config.yaml
d_model: 192
n_experts: 64
d_expert: 64
activation: "swiglu"
normalize_top_k: false
balance_loss: 0.00657
balance_bias: false
vocab_size: 8192
norm_eps: 1e-06
tie_embeddings: true
optimizer: "soap_variant"
batch_tokens: [32768, 65536, 131072]
seq_len: 512
steps: 5021
dataset: "wikipedia_en"
Below are experts of layer 6 (counted from 0) of a mixture-of-experts language model. Rows are named router (the router's row for the expert), gate (a neuron's input weights, with its number), up (a neuron's input weights, with its number), down (a neuron's output weights, with its number) and show model dimensions 0-191. Each number is 500 + 40 x the weight over its row's rms, rounded and kept within 0 to 999. Numbers have three digits each.
After each expert's rows: a language model's description of what the expert responds to; "comes before" lists some tokens at least twice as common just after its tokens as in all text. This comes from a sample of Wikipedia text that the model never trained on. Tokens count by the router's weight.

# expert 60
router:552492573515569484513490435462441523495475446512551459526418514477557532540484458529523467512447450480448495429459477542565573465488459512441507460472507489411491448479500537488480548500483545497524547478486506500460520447519505510560541536489542464541534488525495464532506511543443434496521428420487512491463524406489473460505429412445522516547523419453497537506422517553518441521487591603477541479481529520425466450553527539486515566462458533534502513552472519490502538533474419506511494522496468492499476468459483490565580498507449565440545526501424461495509482513506538515
gate4:559589501486550564477443486413587541474490439564519497516519464480513493494592489511501500511566496503523581504580501545519483534436444492472478502436384530511505464471551471468449544531463470529510502553514524505536506490507596520472487511544551490496483488576480597498527479513452465513479471519531516545491585524502455489481498516402536478575542550454554532488573469531483479449533551514521507530518497567518513485488503536506497557545458470494509474588425479452511500553545452442524497494441455502492457506496497523557532465552504532494596492488532446507454457533451502457
up4:486536496512449472488453488416505532447586526534487454450490600502556552569478511468470472443577521552526536555526475476412479497426450508508456504514575509503514506416494521482490583596465578495516507517500494519485506496514479456452451464472496473514533472480500576520532472502490499449471489500509539561476460558453461491426478538488509529524524531465486494502539451494550439522504520476489498522499520506513576515489577530551492502518449437459487521561428499488451455506471485414492519506473457502551500514488510476511558499505506509500690475446499454568496474507468459436
down4:461509552505461483472476408490511498448522445468496533417447512568558499487549510442542498485480538504530450473483524518523524517493445466475500572469440435552504468472516502543494550559516476454492435586490381484543493548522505551517506518508529441515512484515526451516487550512523446472550445506571462554510577491526529511475482574553584484585519554443463517461467536489546503474556455479542450404515509470630476502492451518527489440494522492477489566544502518456525470493543536474516547518488491469477535540519484521483550423479498515545508457497515436460459424459520547553
Description: Nouns for leagues, teams, schools and awards such as League, University, Cup, football, plus infobox headings like Professional ratings, Medal record.
comes before: " of", ",", ".", " in", " and", " ("

# expert 57
router:519503540507510463487539481507520476528554464505428499520493479464449538513480406498532537510562525582526594516534492493532493470577504439519425557532445465488467476443424556486582479537506513495495489471507547533534491530503497556511509507520447496493528511452514510507477515448514529489506480510562426507499530501474535470515548597458506543466490500562524546517469463534491405494481458436560490452526547544520535500536441502441490575532456495480515471438542525452462501586480505543548583475508456584574497492494460515449421475509544541510529510540470509453517396541498622501
gate1:486443531487454515453505527430549426493532548489448444457526476472491502488491473475551499506513458475547541551554503491505440464513476469518461489536452456433550516501496458445513497527522473529506453477495465501458443517487510578490511612537447490440491488550431529545505489497558464480425529532429398464425504492541545567579518512554472541477488546522488549584521497500597466541505470475554406523518524476529482448494515537511458471492462455477467460451458504530497444467482470464489527604495532553484545481516512489458516543493495507421485570547421546461484419505462507466
up1:527511456522546520593522469506527558525470464436522522448512464533495534453515494553511555527527575543480479509504536522521530551482525496518524487520560496557472520487446496487539523408460499492534535593495485482525583459500517441473477368510545536503464507454549543502506508547509539468556485414549543554529448594474431431502517551501502476496471468450570456452437524465416552480532500505454554515439532457479495516527513477474534496471543546510526535507559463491497541504502537496450441448482547490565456477473485534501479540553476508531511454459602437536515552540447448543
down1:515489481565474484522482467499460478536447503433530479499502432560597479554449486503492462487489568523490532488488451495536587471446540460486468508437451479499454495536495537539514523522479541509500572429498451462474460442467491472551515407513470437539465482508606478492540474469482547521494496530493489511447511423569492547469430447470514445486508459524430498521465534506464464480547523534506532535527538542492558576553539499530506483509463454480482482511504486394542539554467456459522564515649517456518545565460508491569478459446486538492571521557495567509526487478478513519
Description: Verbs and inflectional endings in descriptive prose, like is, are, used, located, known, and suffixes -s, -ing, -ates.
comes before: " to", " in", " the", " a", " by", " as"

# expert 61
router:467509589478539542531546423454425585436489457529516526470440545506551502486474493525501485506460505577457471503462505466569518511498442560531472499497502491480550492464556581538446503501528523489492556498535469458496565441569543511559478513472491503559562507509484510499449468496506470475463422512464543551505472475440488496532448511499466498522553459482481470492488529576579518575568530527426433513484538416469527501496589510515475422510574462504469515598502543517485491461483466466508545511483480487456494463475488475461508540545484574518468523542432431464531566485403524530
gate1:507439533521503483402574496449474486460491481484552464495519469480475489510561522562564533494491477579476549523500467486529503587506605581511532527525460489491502499542448527470495523487509417513470513461545569462438518443513484563506446506552487526563473468507497479439523533520472457517495467480505563560519483526487501543540443532463611540541498547521455534525506520553526459563484548524552550435552491523484482437462502390525392572526523524547523498562485521493499522524512484531435518534497472457519511436514495450501566459482515553463508510472481408511452548515493499571
up1:452538486429488583577428414550594529485488515525511539483477522540541481472461473466533508500488552503475502440484531530487460410513442485489471436465532454491442512423505501480486399500505526435438500476439507458540405480476523479518512525514447428428537588523546457509514552486460494446495494484496425481562533514510546480528550474481449455493457535558488476497505460518490517522455481492472566510474504554394441625524522537477549490491490430481471442488479447510544477580505511551508505514534534506522464554486437490571501527538534485495516491503501494490478483497437519527
down1:456520483487470478570447528494519530484463504540530565504520494497519481498523497385449510500533559492428573528486500604495475513517537512478513477472488452446571470494500530564503542508468500529490542547554492490497466459486434485384577483480460513517510508478479496517498482403548524559500570474439474513540546458507457456510551474469410527501537532603446513489588488466488507499470511454460504457456489562508477482502579541522498483467546453429453453499431518478487488577512560469500511517543484505482432487448610554504504525435532558534508519543462516481528455516496499418
Description: List dashes, bars and field labels in sports and infobox records, such as Team, Player, Tournament, Height, after coaching records or stat headers.
comes before: ":", " ", " |", ";", " career", " medal"

# expert 21
router:458502492436451497530592532476494511551466446477545533425460548484493483510463440545461485532449464489475465506468561467577579563505494498546516545450531492458562499536420502568502457430528497451478535484567477495481502471593513477515496564473495511509517529434528509545451487484506489497500509469521598513486549544462529515509439552465513574488497470474439446487597467494536484465569467561530407502524496495522533443454572465527489476587482483478507463596469554505493494489506480498520489480506466452471521465475540469434521568524546520556513433510488444536463467412498544507
gate1:511557505542421534512537476452538502547509461508479498480478497488469449546530484472575453434520534465554501616436512423450509476532535542467489478469485464441551423510568490500557485524547451495514473419495478491439442554514548498476524502554482512500550489509487509547500529521530454528498568488480577487544520460501507456520494487546502538493498523518449494473493551423500522458483488487493476513494483450504400483455532528442501546578537450585447473498457502525513543450531484540474445540469511538438539402514496406507547464493486489453536572428412484607527467476508514501
up1:444546609503458545449527535452532472511470513547559543514471459519510469456518448565513460502512553467523473527527511441463416495446559520550560522487508599492473424472453505536407496558478485527560508495461559513505470494491506514452505518515462505507535497561428494486443439504477498579559532468480515480432555504494526492452491498449539543411493576569586506561559538450464483454490500461563498497493599513531480489518482523547453517482520521573507441487500464510494447446492508527507459540433451507482450474515477532404557507453459498478525519510548449445520504529510494474
down1:483495535485540557473508473472533503470453486501513552432472488512563508500532466580523598533507474522503452482548450491500462515508512466509507481482466501612495565500451492491539538514504479472465592525463500471472477392563493462534503455542503526391495489478510491521422560483508508582559536506471571506497533556502602538459442481419533462514424452501491522424452508541518423513436546498506496509552531504505537510507425505563513480463553549506453449495497516548472553484498357440517482524507504480467443492550507486498534517526524490497459519465476468549547452552484534512
Description: Field names and list dashes starting lines in infoboxes and heading markers, e.g. Services:, Mother:, Born, Preceded by, ==Track listing==.
comes before: ":", "-", "\n", "=", "|", "=="

# expert 47
router:541403492477518566573466520491510539571446535498537451497453517523540508488455534554430533489522478496473482571518522445564493511565522525482508535549514502430519520529533448448435537500507510471493424452484458490468576522551535501562535521482492503508442526568446443499553459581573486521455479457463510532489508559483518532508491521506425611437500551459502535559491565485530514529510499557508437478488506520444476469458509501543464417480538507510529464581556530453513497422509540498487503546534475445436454460570549518487486501469543484532464457517510476538482584475437520562
gate1:513487548497539532538535516508488491496495499525492500536495497458523541564508498526508527563554547593504471496593545457580557549485423532511500480487418485558459516507538571444453516506500442555546453536531447468462477465465476477495428534549491480500502520491480456508517505537541535487548457553489441414506493583477499449456460527558501494443472556467425462462583495533485461559520488498519510427500577493505462500483483481508415444509425460498560506502472533450464523457535455595522503572481499506489399484586569535523470600508506454495483450507508509541479486488496499538
up1:544519497573480505495477432519526519502455535489478542540540494538492484495559469515515478510443497484458458511533526502437490557462520491409505529415494485533477537465482486425498379540428527558440484447493521531441566521487481577475532490419521503503513443540499544446522451504520502532543511450557599436504473497519544484517511435448419517492505484500500548531432489418463473476486550493504499492517517552459489500505626484398530610464532467531470480507516547534440481525495484530489548453508551469476523536500428522481479508439471504427539508561499538538502459547482490529
down1:551447521485513494482545518492479546516467472476493530474545520457461454460454523472519511552535482501509474443520441510484444473470497527589463422469500554513555563497444533488525587485519557503469501517486550519496481474423526473515454499530523508532483493502469500532467562500546456504471450491529465503547437599495484553483462610500493476483484503532454533490454416513511497490526465466530490553562494470572502446461500508508558509492558450542487525497429538467540505518506543523502548515540650397557502401465572470557515432450505524504522444486570448453537550503532540526
Description: Cells and field labels in election, sports-results and classification tables, such as Votes, Candidate, country codes ENG, FRA, Runner-up, Kingdom.
comes before: " |", ":", ";", ")", "–", "I"

# expert 3
router:569483518469481509498443465541532513501392460592457546473490490484567484511513493498472474483524535448487494525515438552468469489435562461525522540486519485476511474461477439468557450499528561437541539536523403521457516559446476468502480447469581557472498516526494463531423496556504495490530530444540493426548525521533496522503545480532515512620528447490522528574590523431428548513522502420550511533539446441527463498508529504500474499568432500517535532546544485558459502526476539467442489489511450421527562468489534527559532497492560480495508554506531533447462490450514533533
gate1:544437483490570501535473487507408548443441513462538551533522557531465518542504514406494536533505534486490608436507500445493487365524456448477493500567501454520597485516520505459504518536428465533504499470486459504445548556441553538568436490437500440530453507548469467469485528448459472457446501436514575473473502492541522512510557496497487504518542455449462504519483494533430497494503541509444470458468487452520477477500467513520546475500515457490534551490475559554603489486487504454501519543528568461474512475503501444577475505542552516426518521504432504454453562495505477451
up1:515488492487550469531455431551414559455442508491500531520504496504502454529483521386488496531492531519515615462489473448485463405522438474475483459546489432507581517532555511477517476539428460494517442467490459497438614560497556527552426510426475495533482515499451490490500498478481479437423486467519555477498469504531456460510537460508448460504561450479509466490454505587461467474454522508415501451470492469533526514522493563482564482489579418506456535491491544556587493499468505460554501522562520501472494537519484499543474487509548528445476515530454475457483500517489431440
down1:484522511479518486483492480603552526393504449511405492453499454518455484428443421513422527471507482520504523497453579515554462462475553480594513530487507492491553537487459515539555513507500487447444499505523504569490449481488503502485485524506514554509481494556437544480462499477563574537555428522530457521501499506491485559474479509446567441551556510460510545502538467487496516403511416539546522523497548460522472460479481558479430469562474444459524513503489450518493470432540554459500438510445480507436555536587506516542541436523489540569495411461499506471470520469524516502
Description: Full stops ending sentences, often after numbers or quotes, plus abbreviation dots and closing == of headings, e.g. 82., a.m., ").
comes before: "\n", " The", " He", " In", " It", " This"

# expert 33
router:519569423461557524522484486536554457473494546540485533515456499481480467417501543488488432515459527454573538485520535488483481424478443490436493495480388490503462504530526446470412613480509496519558494484558506541465512482426483480525466531509507533479453448511575495581468471445562549501576502531472545432474556488509482473459484565554507435578500503489530522492510521526538542491462400523454487476435499552548511577480592516511537506509514504469516548528539492462568533538474511501467463454498512465455546490464565545538482519484540533507481438504524479499481458479597483510
gate0:514499532493487484500500472479576550547479492530415539489497451502560483486537458521528494463508529542580533503507415508512485453506512512471546512445462442510591474472518481526544517482469565481483457496432436571560528457416501506536464474538535526502470524467511549559514460446381531399502504466482480573475476452496542455488519536534519538527443582532462500603512488528455549494533478513447519422494512481444561600561492459500461490449543467452436536507473558492569501522481536507434474497513528520441555517538493550489478526530510535503547516475527519510461440484489577530
up0:463594570537488405495457461483501572535556527526423515513547469516445547480475514494449515497519503564479472540521482491518541480446544519493531477474450479468529419489536433476469550472471527531483429496472542522569498542469455455590406503481513492487467503491504510525499465463510464444482446534462407490506494496487481525524519545534503540535492514476501449470535464525483579435504497560469477411479553511465571482528468508500454457469546559530522396511431543490530491547515507509472473476519507529450474496428449468451519547503441501424550494615418513555485518462455501493
down0:499586545520446553539534536600575521520515519534475497493517507497480485491472532503444508506442554453478513472461463514576403518456484503500541499497510441502481421538431483496517466541479566533435504485532568532555509496574524500483549441512452526500524510519491453469482505473422501529508534464573502486489491550478522463597550475544555510501392513498517538464460440536516498550459530543511475497460532469462478519497569469469523465508538544408512522486479531505446503427465494455525481464426496473511485499535460544445504517532442587498446525541451568538456616456484494450
Description: Final digits of years and numbers, plus inner word pieces like ab in establishment or Alabaster, head in spearheaded.
comes before: " |", ",", ".", ")", "%", "–"

# expert 56
router:586545456524569412513513521552496524515501546482494557567468479453551509555523471508434454529492521467527490466475493518440469525508535474477563426452486482475519490527440540480600515487507470439476520482511469488461521491543439499523579457554511450557461524444435499522599515527507543473510437564467509498515557549505526525481585482527521463516498518488440506565477424482445513497474473484493530470477426489536524497532517468482496486470524458546572454480505523449460552465453492474496478519460471423500450493538573404538555429481483478539491571482473518515521411583577499507
gate3:527485495554525518502456586534509441458454500519519533549508478456450496504510507520554492504536475499572514458488426484472466505516456521483537562571451515545585531424576501528466480521520609501544424582483510468459444484547474500522442532465535472548445553504560499533461573478428488454503461511497499541580454474534482594474457428531493457496487478588490476490493524492502519478492443505573499504471453390530471461509457521425494534574563468437537516497504437508460489518451460528569573461556464521508469508480506521546511505529478533465472555472472496480531517495559499510
up3:571516466546512510518438523492547466494461537542557514542474444443458555495505547485528508520515447510490521469498496512512498472594424528452505494567463495531532506443534424524549475552520589454510462484498519433388438449489469410462463499492508519511480578556534484515554577462464512442529427555486496525447474503553503532489494470514501458467487488592478559503467505503517522486432517548512525486501475430542435447481522523354535531514511439479538489437542506522495489545479492524558528526521440478424443542505459504541521450487481551440547536513521523487516496541542471504
down3:514426508481414551545527445547598471475538477455479405409549568551406487510482507565486495463556513498484495501506487468482550540452510512532506519433518459499362478552416518478457488546508471555491541505518537526520497490497517465487540477552456519532460507525483569453462460460498518578473531441469515513596507522463468445474458498475480530491500521527472542482532508511478480440519504550485459518525488546484513552507525520522506495509482526425496489524457587487473514515429518419451584513545534530532502530497476501493471454540565489411562582487466498534432511513464534483
Description: Closing quotes and parentheses ending titles of works in citations and lists, plus word endings like -ics, -ism, -ation, and Love or Life in titles.
comes before: " (", ",", " and", "\"", " of", " in"

# expert 1
router:501501504527526515442531474503494524509587526564500486508470474481429522457530509486557545519501559510504556551558472495567507483561499472566450461487459458487459469461441504516510472519513493470469519471557531517568439539541432565492549493531480554499467594515530533503541489494537457465514486484549470545529538504458581527492523571484556521435456506500463629532500516523458445533450467515543495516477527519496455447518512526517521570483486547512508446443575558481482523499504491510543581462503465616498511560545492494460435425517544517562576472513491538428496508564486596516
gate0:499544527533519520447472462484535491506438531538582489497442512473460543490490410497507520504548451473493506496441498490496528555530571544542469469500511461505482476475456468467527495504486564579437486455603494500515507496526495431403490566421448447620507502532421517496513537456425486540497446520463549519485507445538540540508514404457496435564455500491459501423516514448482451537500461469459523542492523529521487504534561433506526512503503511477523532506523442554483504509447553467484553480473494527602537434570488502514499442464480510496482517475514519589411515511551450473
up0:507475547434503502448486493528434498522569507457510471532546486483514548473460553462555496488472511476479503580482524495444516425507449509467477540465556490493431526459494473461466464552560546485525467469492466471468487426448480527472547551451517462547477460455528502449560498497494585526515528476554519485499475516489481563548486479525474589506652478493446499613486556499602589449525488553494566515449454479504531484469488497417510459511550466478515493529467483451466537524541525490473465435471506496454452493503478499493493552432522550473526455513429465490543420555455536503
down0:458496512462470471617450558517474500538491418448494512461534382444468505548544466446489483514455498481482482513550511564543430495524526495604587446558479558483487453544457412442420466508505503491485503558499507525484483436422582523523473576468511490519469544464558509513494539542471509497541485504472437525524474533492482516511521462522495500510530433463519556498460523564482459469514514485524498516475456474571527590468509602508475497493489496525516505545450546523507487461402513491509513539510495556434526548592513500508503429510488477490489452502570490586507491486497469490
Description: Main verbs, participles and auxiliaries in running prose, often after was, to, can, such as meant, taken, reached, be.
comes before: " to", " the", " a", " by", " in", " that"

# expert 49
router:523470518463528542438469445547534529548534505475616439457550478511506507457492499469467525524543533519458502502526462522520534456500485430583480458538426458438461436467500443441464473537526575515432474463510486455474528520562533561490466558560576551471496498529505531576560508518495465517496536432516475463543531467511504501550478480565487467454509520474489511496469528578488427542455440449468495543459524506528408405546518526516451460489500506485460540525506550514453496441475485501573539486486507557545506478570479480543445487452547492540510477558475482412518586518462544478
gate0:492524480479522504499517457437499581457543594467541515504522497523501488527526513469569501492465503556538532443494572551478468561509589529553590511516536508532528543496437466478435525507457470443452481424509502477468460495535512621479461459502515548527516492507410563521517433518503576470458569525480438516484547498453490547486508550423467477535459480559587533523474482506426446430565524510492529528460492607541456463430511566543474537448476466451489558496510549459518468491459417474488521529463487531478519509473513552499499503481464506538549463490460498517521498532532544508
up0:468500559550469518505475513527492490543464477554519532501460496502538526468511528540533525513493502499460486482556523469525486470506468403484514472520456527496556459505561432533547500532582441481524489458508507514526533523524510433565500555495472411536424485527526460508544470475438552541488485530520493478516554519527530529502495437572513627414489491509500471432504502484492536523475525524493548490533517436508463466472473504473477475507592516536500425479457506436519523501467499521511556519459549479516410435504520449488643424491502495566383575522397450499518477488540467499
down0:500499511519485483493549407537490490496486483469465484476549562515455560578481536527494516564424554480544516523528527516489416469475475461477492505449523564494566457542497544480466483498523468454541425488482487468495486482458555485518517504514536414473547537478522496576514495459551548521498511517433544482554498446497409422458553466431522496497534486535523508564536394543511449514483544448524542548487543459514490576549551489526535488510478569493472401568451471517451562461451522521494548533516488512531488556531503573580541442496514560477511517541544463528511594547520528463
Description: Copulas and verbs after he or who in biographical and census prose, such as was, were, became, born, died.
comes before: " a", " the", " to", " an", " his", " in"

# expert 18
router:504497486516482449469503518580426479520473490430501449512440474535509503496496395538423448471539487447458494494489504507477511442486475457540533486527538511404460435535503517494515565506538548506441541447445404473474541510507535466424494472481462471495511484522531542500551581459558483454484467464505459428565489471542581543459500426517495478479463545493466515451472510459483499448460469465514441553502487536519523515496472471481552532588535477601476448544598527557556448443486511462518552520455531449503508550491529511446538461472463530541529495516403464446464491527529514481
gate1:489487517466462502558513540524496494544422430501522477498438561522472456565563485509470507512466450448426473494488550504527535529436464478574563569500469510463544411466481558454528540595483499532545476487531481507522494492493444456493580433456505480517486489564485476547452440502447526465499450428506525475509491444564495520439557591444483499475503505523489464481443347569567474449571548524531478521511507486524546502494501496541521465483500551440457484468444497564459506489509450478501482545466521564555491495494557535444520511535484446461505516528495482525547495561501450470
up1:599474390471488462516492488523473554533473559531495469457503548445475477506530393525479538432427505526548528538467499530493440481504551538504456519528487551471425504523478490517550462447464532484482540512510507519483538447505404524524506509478486497583516494532492509492487495528531441462423518525495452512487513475540510552438475569506541515522536549517478456461427518465513457577505413510515458484507473500601533565463481492520509506584539433460482527434541482528510469482412542488481614509503487508513531583549486477529503462506472464472553495508485523543565458557490570562
down1:478471531438501531482511485490505465495487529441498508471501569502570532554456487545533489487505460447503472452492517483504478500463457519516532450570573547487560525532526480490534538452423498571571519514487521453536423445488352499527437477500525503542565484450540488502533410572529459439519570486484485488550531513508493450547553504523565533533534533484484482527504484524532502597485559450486490483476523480433518496513492492554475546482531501436467532514538452414601570566470530508493578513545562554462510548448481456491501507533493509523467476500469525509570456542460489583
Description: Pipes opening table rows or following line breaks, medal-table rows, separator rows, and name pieces in election and sports tables.
comes before: " ", " Party", " Total", " Preceded", " Year", " Gold"

# expert 20
router:546521501542514538562528469432493487506570544508531462454505504465501500504494451475487480453531542449567501529550490559453553436509495531486493447475493489473522517400495520410476462512465536434507484529506560504446463451529461487575513471548532456568510492482556547507519534449483570564529527509502436560447482453484507553516466525552563445506532468505487548498469506478450451513533510560492480432460551541480470556556543546566577573556440549490482499507546460500544534503505540493499512467518490561478534489446533480497483487501469567514638471457546474530513571537535595461
gate1:504476524487522443481503554533578494460482495489501430428520489552507480550539527480432542549521547535460479536483461498537434506596527473391528481558490525487548567499485460534496497486531491489465475491462543500522460532453542472500476499527573468493533538475525528455472492475474492520494436455551436544448568509519484534526591576485485531516455543546487472408511557450476417480489513475548559460488582547524474472539490467500540528546425422557489562543509570517467413557470505480511513531538528430461461531464513455500469528506541558574486527430478512520480471506443552510
up1:536518517507466493535460492520519470430490490517480429617544573481548542557447536539551519499483478519417527554485540502480450549509503551519574535519553515497525451478463552514531481433495463425484542559467540474485548519464505515573471509504562476476449467448527541439459436476499436449498480422430492562483545489538535452459444546477476466484493508563542537523527525545536498524509458477472493459544540515523478490477476460483440479544552492517467496501418523536465554505534469443489388521553398481471514532579486551474506558567584545521557507498503534519479485517516509526
down1:513501511466496465527546550505551532497439443477466508377553482470505467501498493491417516487543517443498496503512489529520555485617541474451471460546473472486439512498539482498453514491571522509426485417538465531513483451485451435472506492485501403529519500532449510515497470530533532506549507485589471468533441505496459614535530498482529480503511509527479533462482569474418472513475505512625504439474573531479530516506529518431561507554450501499511475485515522462542481518493586491528504493473590442480459516434505407553484507431489532545466502556465488479497486538437502434
Description: General nouns of time, amount and count after the/a/his, often before of, e.g. years, time, number, amount, day.
comes before: " of", ".", ",", " in", " and", " to"